From a checkpoint of a small mixture-of-experts model trained on Wikipedia: 160 experts in each of 10 layers.
Below are experts of layer 5 (counted from 0) of a mixture-of-experts language model. Rows are named up (a neuron's input weights, with its number) and show model dimensions 0-127. Each number is 128 + 24 x the weight over its row's rms, rounded and kept within 0 to 255. Numbers have three digits each.
Before each expert's rows: a language model's description of what the expert responds to. This comes from a sample of Wikipedia text that the model never trained on.

# expert 1
What it handles: Mid-word pieces of foreign or unusual proper names and places, such as La-Bel-le, Montev-ide-o, Dak-ar, Sinn F-éin.
up4:154132115129125149110153162083097145142112112132172153137112139135153141121087129128115099154126145099150109143135120165136115113136098117113113110099141124144118155141129134130119091100129107160121163133128097168133133128179126138135109081093092166167132102088185144120110129138129102122105143152127103088178086150129131136125192120142091097107148123105124084145135189170144114151142
up5:159119140179146092156114119155157116127121130187144109167112096147132106148131099154095152139147122117108125118111099113133175102115131094153133131154121128102145186135099087120116123161138157143163114111150153141138144101154139134171151168118134108143138142145161109131109165150151086160113159087132134114088119151118110165110129172179148111090147136121142162141141131162132095107108
up6:124164152149140103106172112114102125102134135113129165118136110139095107117091148119148127131161072098086118153140095145102107146135148089092167147139160152108160140137158109119142158121191129126115132088093118145116119134137129140150122125114146177154143105173145144094144134115101110159157162150142121108115087109114099170099077110129144129184140157086131115136097122131111127116122
up7:089138153116155114122149157109166131115165075160124147093104122124123097128075151122106166163112140129141129095136168116132139132152136162126122167128126159115076159105119108099098136103134133112131148155090146147139152137144126128166118099113105101174138165142128115137157130104162138105120135150175095130122154147199115130122150110156125090097142141114162130130168173115106112119109
up8:112125099087155125160137112112102103165106086150086170152128128132086116093098075085111133120143147125107113148148139171123144136170114133149147143128143136181179162158140094103144132114109115117116105119136082168139142138151127140117158090129131111128108160133144101147107150092099118135102124123071128136135139097126145117150083113122181137139126128094129142148146134110072143114138
up9:163106101167133148157132111100114156119119127150140144131117124131113109137097127106095183115137133135115117063121140117120118093116141131127171146124109095135111127139095068161139115137136179086114097129139127120151112144180175149140139141122114092109139183116093147125071119139134088091128121113110148140141101149099137130169113105122136140149059093103155124128141152104129136137156
up10:140141144113159104114155102138156160147128161104128149138119148126144110146127130111116156138123144128099145148085145144126138114140138140168115132061158111107146156093154157110129125149083126098122145118094148125152141142155115138100124109135137150114101123090138114160112115115159151191153109115114103134203132149147171115112085140166155128143124182152140148142149116113077147159076

# expert 60
What it handles: First syllable of capitalized names and words at line or cell starts, such as Per in Peru, Perth and Percentage, plus Ed, Bar, New.
up5:123106101110139092120146119104136089148125095118114118144138088160133109139154146109117137131127155133122156118141130116140139101118129126124149137114135134156156134153125067088144160135122147119122145122134147148152147147121129110158084167137105082138140155123113082097139165118121103192116136132136107185086082100144124130158125134081096130129173134123144039139127157154148098154138
up6:130119087113177114074142126137143130124151141136124149180157121156168041116110095131091126127126105139127093114123128148125136109105142129148148106131127160118131123095154097122147133147120163140168143132118116143137145089137114067108106141125116151106151165124096126094196107159147127135128126069162142126094145131110124119126149124123119125112145133157116181112148098162115117117093
up7:125157106133145120100134167096123149118143112103150071120121148127128114142145113116157153139092130098142041108139119147091136087126132126119131172160136126141146092146119138137144164106114104111143153111143081101160092147159136113132123108130131098134112112142117142163119098174146164124120128135137161155131138170118116147159128109099110095157139158057126086110118090134141135087127
up8:150105164138190147084118150132147127158094155120163112080154145128131130137123144112146142098106114144129138181128147108152147116186118145103120160137164118129139114153154097165130167158108140137094116119125105071110098138157134132131116101108107181128096099149122137167105129129100148147135129130151143128115155132072119122147169121137068120117181142130124125144111124113137121166153
up9:119150134162144150120140144153128112113110179127124122077103097130138175122144166139138118091137124135154170131175152128115134146102146160123150086140118122158169116099138149121108097124136128108123148109086161127127142075079135145103122128113097101132150122104124172143125122117136078156133148076123115100110091157146154069150160110135126112120074133139117132107105169149101151156133
up10:125112203136144115092137163146122139115069153138130109140119098064116121075137121112144182117124104128141152095127162174136135096174178090104092119125140123130124116132118092142124123112104148169131141117124113148133123112118135089163124123162121130121136116123125144080172145138124164109142124133132085085119093125138160114118129145086157111120151150092096146116121139145140128147155
up11:113156097191119125105169107185094136113121079166140106137120131150083145143120146148100111135118133130133178147189108133118100148159165148130128126143120143176102127104139153118141155168141091147118132117139130096148095126140113119126130116123150102127121128149139107129142101160136135125121176086141130111101163110130082123145181138109125142103098102153139085132082134141083128124153

# expert 34
What it handles: Capital letter or first piece starting a proper name, often in tables or after a bracket, such as R(iley), K(otake), Sch, Mc.
up0:139150105181122141123089095165100083142116118152140119103150089099118126118127095146078147133155095150088135117132130115134111135119151174084126118099132127176157091140107110159136148135109171150154115107112142132151141088172165132102114133162132112113126116128111124148066164121142097157147181130104132131119142149130121081124116135118141118136113135093178125127105137116099102157091
up1:153125138105177151143109115120133144149145123111097117124137101124098114121116132101160161140150131133109093130103148109123134119105165158088151068123129164158122102132134147096124137123114128153134090149097056104126131095127128152112164123131154115112148098073126123128132170138092093133113160135138129112139143122180148140053133157125154121139067094131107110133141162106122154149153
up2:142088099125133154090142114114118092117148142151125098125164119140103153113108137148109081096131124169118083107151097147114137129088105126125110165128134085175121142118132120132159094100107144152142118092106159120113122128133100103161159115081152136117127093132145098127120095148144130114152132101155120089084143113122043125155118110147104115092147155110113130146114132094085137099095
up3:140143154144186131139104093111096100134089134137121152132119129110102148147083152153141098131138078074157084158122141127139107038139124114165135140120122113160118141116126105136115123157150145105102135159128146094132143132124120116125137114122128130144150138102118134119079079081148107107083178092132132159129137122120145137145141097136127133175173157124120163113108140126146116111098
up4:135111137131143141157128166118152049136154086143121131154121105115153104075099092099118126082152146113128110070113112130122156098121131143145058117132142134126135134173124105116143162149104137150127130132108170102174182129129127108143111148142136175117159120163130118095123156087127130146135099128150106110124152106127117175153101093114123106109118126119134143113152141155156155135101
up5:115142120104144123117093137170113110161126118068156153090140082127156175129078149121138127149157163103114126130123099118160089131101103130149130121164141072093138125156107154196105119142141124148147124132097116118088093123122123132148091138123149112150130160176092146088111104137144147138142133152128121140087126145112105143126125140133110103151117123189156145134099164124125154146151
up6:165087156160154098132161122136161105148127190137130096111135110139127160124142120103129107125148139109063132144122123191134092056164090104091129114123116127139141131136163124136114119108124165137130139111111156122108081167085142114152137147099090128123112137087128146182150113122141157116148125101118118097126140134101116120114106129109112123143170127090138143123141107096094093118123

# expert 18
What it handles: Inner or final pieces of long proper names and foreign words, such as Hornblower, Moskva, Sanskrit, Roosevelt, Shanghai.
up0:101123143125124115112160146131146148163169170081154132142152179147118115120138180140120132135173110126146090141104170135126172118112167099134149097172114132141144150133141146126152152128108066116135144076087113120157111094129134118160151134120145155132119142076154165133127130122143127127124175149124162107125107107146099127111108112089114143132110079146163124120132132193141117126119
up1:113085105141153155129133072113136130149109125160131073117147142143130121143144169131148140152174148136196086125117109161139114181119092100140121142087149119100161140139099104150065133109162161129162152136145139113156128130106172125118101142139163116121119128096100178146096124124130142137124146118120125099093120139117140104109140139144144144092100092128154137110097150113080122139136
up2:134173147134125148143139097065137105145094135136087142086136050119142085114113146097147108104128089150118105123145111114133074143144120163127106173133153107158119157132115119098123153162125139113114153126133127157148161142112099123149102088177160132140168112094124155111125129082121112146160159150132127117130149138158132108115177133127142160115123138130100126116116116118105174164114
up3:127169128128112088136130139153129175131121126106146164069136143135125102090122091116114146141122153105135138111077114094108099139164105110101138121129106116131134131133166134135135100118107093132107088057154099166134140139137112150087102152122146131148102145160167118145127137155125093150095118136081141149117154166099152136149113126137139090095122150115108142143106109071145121070139
up4:156119143167098103123112159167119139135113127151120143148080139113129125124102096105124118105129118135131115150142137166140185143108127126150133088165133127113172169129131126143134074151145137115133126097101110093157140170138138124110103152107116151152130106125106100155115137126120100148112165073114108116086106118140175113176106114152154064102120138164135114165140108150079169132105
up5:087148094116197127143138127127119097142127154171140132140092144161173163097164145129170138144142139153155128152146112108149112092117134092138116124149148137095134107099125127167128078183128130121126134117124170132122106145148091156141159136180170145157112127178142126129144127147130149078122102122155101072130095142134135121122076159124114129121127150129115144139147154138116167134132
up6:126169135157137107150128115166153113117125106138110090146146124107108100131104117105090097164142090097201130124153141100148093100137169132155123131116100114142141116101139089119142086144144159107148141131100147092147171130160110163112165099122137122120059152151117123133123121130109140143102092135097147168154125118166157142097103121149147142127104123120164112109157173129155123104150

# expert 23
What it handles: Prepositions introducing places or dates, above all in after found or described, plus within, during, throughout, near.
up3:112139127143124167114146140123105133079125128124119120112120117150114126149116118126155145137152135144095146132138100123111117092106138150167157126170130095164165138107147130152163087131108069085164059072119150131131123150127134138084155144120146120119187143148137119154119123122123160089151134119131112067146109117123153134080128141124139122116079180145110172116103112123106120123092
up4:114095104147089154128111114135119078120147146142157139124140133141135113094132157095165128176102128146112119123086129097114140108129147155149079113108145124096123078143180129102114120140177123146115100145130124109172117136136140135144104109113163119143176111125062129125117114095138095150111109116130112160146124138113130126164089131160088173128115169130135104128095150163167118126181
up5:170126158143097110117152150122121103126120107150106171155147145140118112123176099127135153103090078140102116129140128130110149156148103117146110123132117109138096143112103085133122161121191135158139094145147130122109167109131112081133093147121120159156130115104111125162090113133122134156169141189116144133122146147124140143166119157143117160168158120161185134137144107111155127064146
up6:118149114153073111174150111102137123157122134110145142159174079147145134162099130117136068172132090138154110147124129093139110142103110108129138152110120104139123119149136120155100125075081112144137143112118132095080141143098142124105135154142129148160150204151150150107100137142147134178119143116174126153106175152150121147130138150117161144123132107103117118132130125111139164121095
up7:120153094158116132167108120145125188117123116100169130117136109148140170154097158092143141138133153087140162127145107098150147094137110083145117138126098113174093141137137137159101110116101118144149082122135155114134120110109132128123146157092164149167135126133176168164085109122158154147133163113120095151114161137131114137136120135137097130146139139064104117123122060132116117110107
up8:083135109175086109139145124079120100092115128120124150094116140149159118122125102150122088139166099098154102150110105139118116135118097104130119091128153108146153093105132129111122117126116130132151117118128054158122120112082136087099139134112128158104091125134129099069101099096101092138113091078146119104107129117171110117120160105125102162140118151109127091122147153102124102151146
up9:120143105079124149118154083079146134097088121200135108140124120137142130127108160108119112124142126129128089122173184112134139127104105108110107095119096136123153119150098113127106132128136116125092111093133115097106092142151135147100154120097116104164143167129122151182141107132129134130113138082135140117101154184128149111139151098132138140133134155106180127156106091122124064100138

# expert 28
What it handles: Accented letters, raw byte pieces and symbols inside foreign names and table numbers, such as ț in Ioniță, ð, ć, °.
up7:113138153153158117132161114176157131160112134186155112132111127133121096127126142109119149131122136097129145139113128071130107141135138167143123148107127097100121102107166061072168115114136125133135158133103112128148080170138135145137138146097122075129092104093107120141123105171161117103112112123113146125113104121080128144123099112142163149145058170126148137108106114158139121118130
up8:137093135131141117120126133129151165181098126115136091111142118118171142131116082110119160110139182163123098129123141147079119165129125119143110135120077111114127089155176055172110090095123135125164140112152105138103145134126129068153135122154175132105154111141110105120152143116145132120136107160151158107105092121121148096104120170129140119141154138146160113141128090147106132141144
up9:104124135154168123188119106138119115113082142106115127092127145172115137149114159143154168114109142154126179161118098172143153158145099121156132109100120144143151119114101124097156111173168153148112095104112122113145126114122118123147146149173140136166115120148134180113127135100071118153149124098156118186128093128152145154167120121093109131170124108104154140127133118087134138135117
up10:068100126123141147151136089160127136126102129135160118126162157132077119116139118107147096152138179092155122124116109145113112146150131134167114147125116113146150092114111127123118137109071143114158121127168141086189149138129118147153124119136108153085146128124126091085128120131131150123108150137123144131121093118123076078140089172167182141160116112110157127120112165106160132114162
up11:161147143117050130164135114138098127132126140114105154098126162150109120138154146145129127117157108202130105113122116148093151121133147091149092128136118127136124160140080093129096123125139146115113115086124106133106101113126107176151149122093137102120188125118098136142154123094152110123090136172145164092098106149085141095157140128167110141124109153162152114153134127158119138124159
up12:092086152145062077119120136147165124153158162107084125067167135126147092143110133120141143109144116121161119138152111124183134122115113147124170122152135115129107135133099111146103217127143134130103138104125151132152130125128158108150138094140103163168139126124140105160124122120112083166136146092132130108113186156120149125103127122146088155113140113109116147127115145128144104136121
up13:160145141086163113083121130117125132125136090118132128147143092155140124118154116124117126149140089121129143122140142120110121169098169087095155147137146155122166115153124139125121126127143175128126119090110133168154155136096126099119140100124121140113171130153132116059094136104110128101106125062069152132163134140119136143120119088139118133113185126074085168138102134137107093141144

# expert 32
What it handles: First pieces of foreign personal names in sports rosters and cast lists, e.g. Lukáš, János, Hernán, Golubev, Giannis.
up1:135144147145139143126120144120143101126183148116133108157125151186147126132137149135079178142107114144115146175131113151106113154111139085166117109142162121132164098152131123147147130143104157139122069149123149101116145136132117132152135107150176134163147164145095103141146150129165126152146123141087170115120084111144126082156126080083151147105089091159126089128147144144110130109133
up2:117099086131150105124111145124099144161097081175124142113123146115125124107107122131143131149095132099113118141113107176116096101157116157138125128118117089130151122121141109165156101097134095099147080112113105176131138083123111137140104119100157140093195138159164125133155124171140160108096124153119143115108146124173138103153116088135094149125139129083118120138141097136170106106084
up3:099102134163161137188099143128136127075135119168143135150137130100120133117135139130098089158175134138112151126138120128123144146152153160127176114110128080116160155104132133143122095136102112166199110088157158139132126174172153110090103120139131149138063152130085120104090109125105121132149127128148145117134145120110144101134117138144134072147131129086098147112147149133118123125136
up4:133120149113128126138124168122118113100101130125151124110147134094174096111173115084124098146144153143122145152120138123145098143181087092165154162137140143112114140116122117104133146151142111155175120138136131131144133131138151119064100167090131093134091090140142147133116111175103110144138129144108128128093210143150152137167115150127138165102139110177155116106136119134158089119109
up5:097136097130134139121108138153171095126136132143120140111123143127090079112163156164167162130156138114172127131112166173107164119147137096138104111155135125142125116167113089093145087147158122135153080153129145148152115135136112113145118112115128124106109122121167133147110077141147107143132093174155108120099126135117168096134092136153108135148122175127106137122127146081121073109071
up6:131150131125141123125104092144161140151106109118136141129083112139092144143119136086132112092107102127130152117044125101099107121146109153130108086168151131128136121137152181123140138098125111151137135090142143108146119091103142090162073093119124148127102151092108148145151146162111123135131139074093145117114125135129093112142161125134195136177146095122163140134139141088122137110136
up7:128129123126175092065138135093124078176106112120098124101112122132152130096133140137094102127160120125127112121136128173145095152115167174158159117133132095118155108151115165128114139110161137112145126145073132158131110136125084131133139083134152111146136133129140088112154132128175136122103090135112102108111135093161121131066160124115144127110129148122112193140102102142112104099116

# expert 58
What it handles: Single letters or short pieces after a capital inside unusual names, often with Y or accents, such as van Z-y-l, MacG-y-ver, Gy-ő-r.
up2:173144202154099146097115132079145127116144121117101152106146088123107163096140095153155105134162169097125119115121114125149151102114118114094130110137129114113109132153160104104131128118111159122129122079125107171133132106111149146168092137171163094160109125110090127142123132079166122188131165135109131158111135147122117096124112134173071113131111121114129107126145121143107124116119
up3:113121128114108117127164110114098167144115101136117157139138129164133123142152152150116119134132095110144136111129160114113150102144138134157143117137161158175156093090114139143156177145090153112118117143119125175135093155085154084160132118109150189135149123114118154115127144097158130145120109159079142097141105136144099122120134116077165109139118189163150151111154123124101084167101
up4:168154133143133185138157137140104123134104108121145128137130123066138106120148087145109152145106105132079106177154121123140115153145131138122106132114094119196158101118077144153108097144150099114127115169155116116082112116146124173126132135102164099124152113126141126151137107140093127112147155153134143101132160151122145143155083187091115115092156139127117108161154147117095131135124
up5:165150118138147102128096118123139119171178096131114089157146122110148094126124160123131118119147095119128123114107111105121110112108144101176167108122142115088165174164106163133150097104128078145116094133089122132149135143162118141099128132157165107169122138099160115128119195160123180156134132136115116158174168118092122127119157130138117118142156140127126158140133143126138144184123
up6:127129132137138132181120127087123118156107137123104119128131128118117158200135149127130109118105154113126082162157132149134125161122109096136088135107141113144103097078093148118139141120128106127138096111126127104147166152156108153122127108153128117115116101165093192110084102124095149122142124084133150140133108138163157174149092158168150084147137121145100170139132102140095133177132
up7:133110163145083136115144127148136104104194098166115142112160118114167149081149142107108099128146149120135157102118084100169107126145141147142092128165150145158175151125154096159127141118091078124102119133139150119182099136152168129152089144117117174129147091126136086115093112136108128124118111063140123147121114120151115127135123135123126123123105147131132146187100140145125140127125
up8:114146128096155146155117119099114123161129115117166129118160131088127124147134105141151139120128123147104125089124107136108137143117123116142080101138141131142141121137148093116140103107137138147128101126125157130070115110149101091092120127153105171119160161176145122104124127115124158139130083118122140135138187170113119139149147110113104091139133137095094097151121037148200160151112

# expert 42
What it handles: Pieces ending place names, demonyms and set names, such as States after United, Kong, City, University, Martinique, Parisiens, Dominique.
up5:137126144196092114109102113153093172148152129146136125144103103114173155142138136099134124112144099130131178130162135105134142098136115152133162094119128108137122147142105089080143110080147110124131100111133156131146070125133128149115097133076129135150146166142120096104096127166143157157124174109137127131103114121094121118102123173142128123163103111124164125072104140173114142130139
up6:130132148108103104054143098082128122125113109132152129146096132159130139133132128116115096118099132119122082088153114146126123084172099101141122117187098125114111148176146097133155101113170177161111139154123136091126136159141109112119150125142165089150111157105149140161142168134155137149107083109128115150139128094140110132125144139160154093080141106105157104121142126106151126103118
up7:130096118098108121181133153119111135162132168096133143109154160097137094116089099149135132097124118134121091135117159135123131112123114154111145159117154116159134153176144120109090140113115130166143144126137110163145126085126127112143138125131078166149132186112140147157117124067126153100157108132138097104135085152155155145108124100114088108137120142103152128148163145130151080139061
up8:151116150143088121131125102158124157095103108117132111136124124141103143118162125160100138127108128114108088125164131125110135111104121140155124098131142134102147169069076113099185154120134096171131139095133074113132152123171108110110096112102164097128149140105122102122128121123086140100123135152121139136148165160173145141127094077176135121149132168156100147136075125126102126122154
up9:135128151145135120147153105182158112157120106091136098113193144144138094154127154153076183091124182139149143160137094137121129107128127122134148132088154119133146122111133118166116118098156167131138120102129120109129116162134123131153094130151137144120117133114164114076148122143144121154205126144134108123123129120155138123153104147182119086079148146137137148135152105120159098123100
up10:124120185104119119111113127118090148092112184161092122098108132142126151135116116100097126125133129086128134132082170116123115136099131114105152132161088122147151138120129139124085108129184127082153102121116129115087109184141089138121152130106093135134136157120164144119155086124094188133144079131114154127119124126130168130123086128163120133112152125175127120121154108143151107100157
up11:142161155134094142122114172118133152131126159146124126151129121132114125112111101088108133145139123136095107135140103145104131121174134121125108109148126105108126118084129120140121147124094159145087119055107097045117116140104173127101087083083105142114100118161144103147136119126123139121117137170108126148104059139114077100126109101155130100104133095137115168142146155133111134139126

# expert 53
What it handles: Short middle pieces like or, en, el, in ending before a suffix, as in bachel-or, citiz-en-ship, cous-in, Journ-al-ism.
up2:122143156125104140157128127131135122112087108197083163139085147111116105173104144108145113152143159106148148142169108117145116108161130131132134104148120133130118135140165145120114129146147126105096112146083122125101100114114099178161130115105164143125068118150173122174143125138127077131172105109132098162081115119145111169132103154142161126099133154137142109157108122161126098148124
up3:141132151136104112156136138114153071100123119124100140123107153131145129128128102118127140164091160134096131089111120138141144131166153101123152106087083111096107159128140143166102133137109113116087137134135123148110180118096137154156129124167166097114123104134155120134171112147112129146152144117134154129127106130100171142112108122118146098171126086142082175087098151143046150135125
up4:090098116134101128146117159154157142142168131107089110133129105127099162130147127132181113112130092128142147096139125147110132111134111133079127133110141126102153099098137100125137139103134159119096159093158108108138155114104134123087125092155149177139121110187134105157127104149129096115122142119119150074130144080180125155129114127172099121149131149130189153142160173156106110122114
up5:175153125125116130141151136146170104123130131112102133172124141170121160121138101129090101104169070140092128116119139086121139117121116155099126118136121118115099122103129183145105159083097173164129137150108134116146123137090151107130063124144111089123182140126104131074098133121126159118121133114146146133135117127140157119121137131129131107150109148085109165130111084132127127142200
up6:127142134076169160125125154123125167131130158166136121140140195140131144149130134084128111108126153128138115146122086177102156123140112152148192155175120137138106115181114099106136124125096158101120097139142159139115152109129147145150115140117074112153164143151133110125149131123117110116115115142122109161148140093124166140121126102102129112147086085140129092106118193136166112119143
up7:146084145109088138146126123131116140164095114175104110107118137125139136117146145138124142096168125146090129161111117118137089129123113101112140124141160161155111113151148121135174088100152155152165101094099126109109124131100167132136145097118097131115118140187145155154072124149137158112153153041163111117130069129126110145130138107136121162110136163140147156154109142110116136131133
up8:171133149110162092142118148118128137150121155112111119134111115120180149141126129118137117161135120098103123108116074134128120125140153131140074129082116117137110098111128151172091147170130151093096123123160148153164109146126137095111099141139103148132190100110125175136127180132137095138151095081124105143124155090138131127123129145192107137139104135130158161131133136082097093126099

# expert 0
What it handles: Word pieces inside capitalized names of works, teams and places, often after & or a hyphen, such as Sea, Soul, Sheep, Order.
up1:143135154159155141145133110132096134145112132168121126106109124144113163121149127101100101127120111115174139137137116140122092103159115124096138127144121133140123125136108133084090130130100141116100138116118163136148152096100067113125133124144143114130169092119116141102135112139154135096171168172102123101151172091107124086118177092100170086081133120118116096139122149119129071064119
up2:176135122143064148082163126129115118095134114117187080112155109120139100136112123121119165122121111122152144103114127083131104126120134158135116108097092110108109132091193114131133118138134159141115119123112078117104144142171126132129103110142193141107168132133146132151166133122115079109146171108150113155142139115110132112098108127134113092112118142099148112144088151161105137097106
up3:114119112142129150110133126128104153158112125172112119125085152126135175140197132132112135172126092166109068157199093112132101106122128097134136136117115134130142140105125108140135153124136133127098151161102118092134101128142125105078135176117146142108126119094111178128059134112135179133113119143179101138148141081126126132105121137152166099140115120131136103148113116145107140130139
up4:100141157111115127205123132160104118101156119133144142117095115126117139100141135140120113130122079122122106081144130131114107117121084128091144140084132131082158116149108119117146175112079148147149133115133125155173106134130144154120111116128121111124113126118184144109118097160070162111115154183125152096115108162129147104125102111149152165146161134116136131151131154075123153149089
up5:125099129126127107106143153110153081126103156115169167133106129119127111126131168111188129107134096127074091150128106114130144151105129111140171185123118110121128131133169167150155141085147129103161097177137112098120150126144113107100118136125122131115125141138133101159112137108148117129128128128138102205120159100128153103150129107135132126144094189151156149111136121072124114128083
up6:129131094095173102120145143120104120114182112133133163140130118183151183120140123132129111122138138118096174133095141149115133135198106102130137121166070128134180168142147129097173156131140131152150110134115115135120141141142154114117166135140125145100128143101145163144126125128119136135153109120103143125108112101134146157084129084152129165123092136100120066141123098162156158102113
up7:158168139124139151140093133095129103130130161146170106131066125105110086103097125121136132127136189138100135153140094105150143111125158137118110118097096098115116108152135074124159113138158174148112117114131134144115151130134118123129120126108157145150110149162091101159146137114185112082111131137129099136098175139153130098174107108154129110135112148140131113106130123168076172100105

# expert 61
What it handles: Single capital letters inside acronyms and codes or starting names, such as CE-T, LGB-T-Q, N-BC, E-F-1.
up6:154181129140157119159109121095126173094098111147134128134084120123142129100138153146123132126123085087074117122182108137182124128163163128141162143160142124120119125134138091126118107128150160158080100122138134158157164169132140128108152136129134155117136143096127139160134115095174151160123122098094164099114088103178141110142101130113130131102090149151144144125124104111167143144119
up7:081113157122149131111092171157125139108121100147126169180146097153128132149155153078161138140110142127158137081117149111130179108181127086132170135108129118103161125119143117135116122138152127180150146148151134103148154103165097067143149119121123121122151103126112122158124158122170126091152133132153145169163118142104153124140118156167158138114103172120152138157114128115128120113130
up8:106107140071123125148121127136167117150105140125147146105130167132092147135115102082161171136136172137155166104128112126099163106132074125070133152138150113133165123104128133166066145141175164148144114165139123141103111134110125122084121067145102143151124179107098128138126110193123124151147134099107127124130106129126109149125136132125124158123123165110142126154123141098111140144117
up9:124141104140117135114142114078137112128136078066118144115151095166185098122088100142107134133128135115143103151156137122117124192108169133145114121153117163122102157185135136101155137121142154144130101126142125119145110105128182141116153110113166087125147125152077154092142169138151132093105110116140102130120157162131137156137084122134107117130156120190147134121123150126102116136126
up10:076152113111086147108156164142138066183114160098062114135127131148128154152172114183140102130111149136126111096143150130144128114137093125112148106115133139145107156144125129092121131082118130120130141128126110140144189151104118131157128137102131098131075152113132139131094108096098096133150154144138107110099101131115157142084126105091145134119161115153150114124153098161149137125152
up11:066117115162147124067111137192133102112086164160144094107153125122112144141101133165151142149154097102156137106131133132121096115121094110140178150114135114132135146113121136131106133111131097119148099103166181150150116143134133106105127113136092153109111080163141154112159151129128118106127145130131163152176119148124116152171096142164132143141108146134118128133084115083108088112131
up12:128123131119159156092134130139138120122117114159121115158160125139156141130144118155136072132068119083137125140068079111080119143114145124136140116171111134107161138096157151131091076129102123102117152118117134154149131104158137140154127128136107133128106115104129087150141104144146137131080056089165098102166109132096167148132108104125132160094135134138097111106123125118094147154116

# expert 33
What it handles: Nouns naming media, works and competitions, often after a proper name, such as Radio, film, album, Cup, League, Television.
up1:100144140140130094112138117101114164095162107159083113141138174151127145112125132078205117116118140181149145158160110122129139143107127115108173114124120102136113139122101117115089100125138169076132097118124103116122172105107144128130137113096185102160113125112112122130140147099117143136145138111122147124125133129148142166151110174149158086104169154107124142132137080109166129110150
up2:140146151122123127116125134152105130097143132111133102102214101111151120132155105149099139094145115109112175122174170213157142092113129142127111145139132078115132104130108115157119095148104192132148069126146128068117132168143126122116152128104151150116181087126113111149108140156149123139150111152139135133122148132138136100157111132133117127135127138124118130161118114139121130100145
up3:080144135157136126112120179161149116143114103134121142149151104145154109100127106125137158120110130144139151100146091134115153146136119121134146135148090149125180072140116170118096145159088102125135149140151165163149154157180146117132122127128133101126129128145125078114123089108171141077096110110109155127106167181135124116122132134121132091137118149121134126153152134147080132191088
up4:146183176140129127124134131130150146125131147143117123131142139175113132137130118132114152139119078137150144124135161114116106157126125143168135074118122144123112069106115149117121111085125133129082089133183132166142144141077140117131144122113120087111133176169174131155154112105139115136157179124123131155118154093173151133102101119139163169114112117149132085160134089132118142098160
up5:137098115161136119152161134095128079119152128137165132131131172130129161111125145063129124128130109143142128151119133098184166128113150106107089134110117152141124120147115114127142130133144147161125138121126150124100214102146155135147115080158127109066159106148144130097146095124135137149104119090159111154106133140121158135169139129108110124065164155155086128157123127135140158132125
up6:135133125195117131149149140125083143170128143138141111094124146122141129089104118131111157090152153166091138135127101090125135166149139109100133131137155148140136133157106116129195163148147135115120115109136124169151163109148179126139104114124166128067079140075154123146176093145114112110153122111119140185125139160142145120154119110167091109144110116138158143110116140137122121121139
up7:084137132153105158129143082118154124134158177111117159165126107147140124130109139164127121121140144177098118127166140136103144150113090133110140130093120119150182120105203127103102145107104116146149114113076110125125158175147071123111167140135127111154129140121080125115116120091149118181119169136126132134132139133156145149130109140103133143126135140171133126147123140162080152083118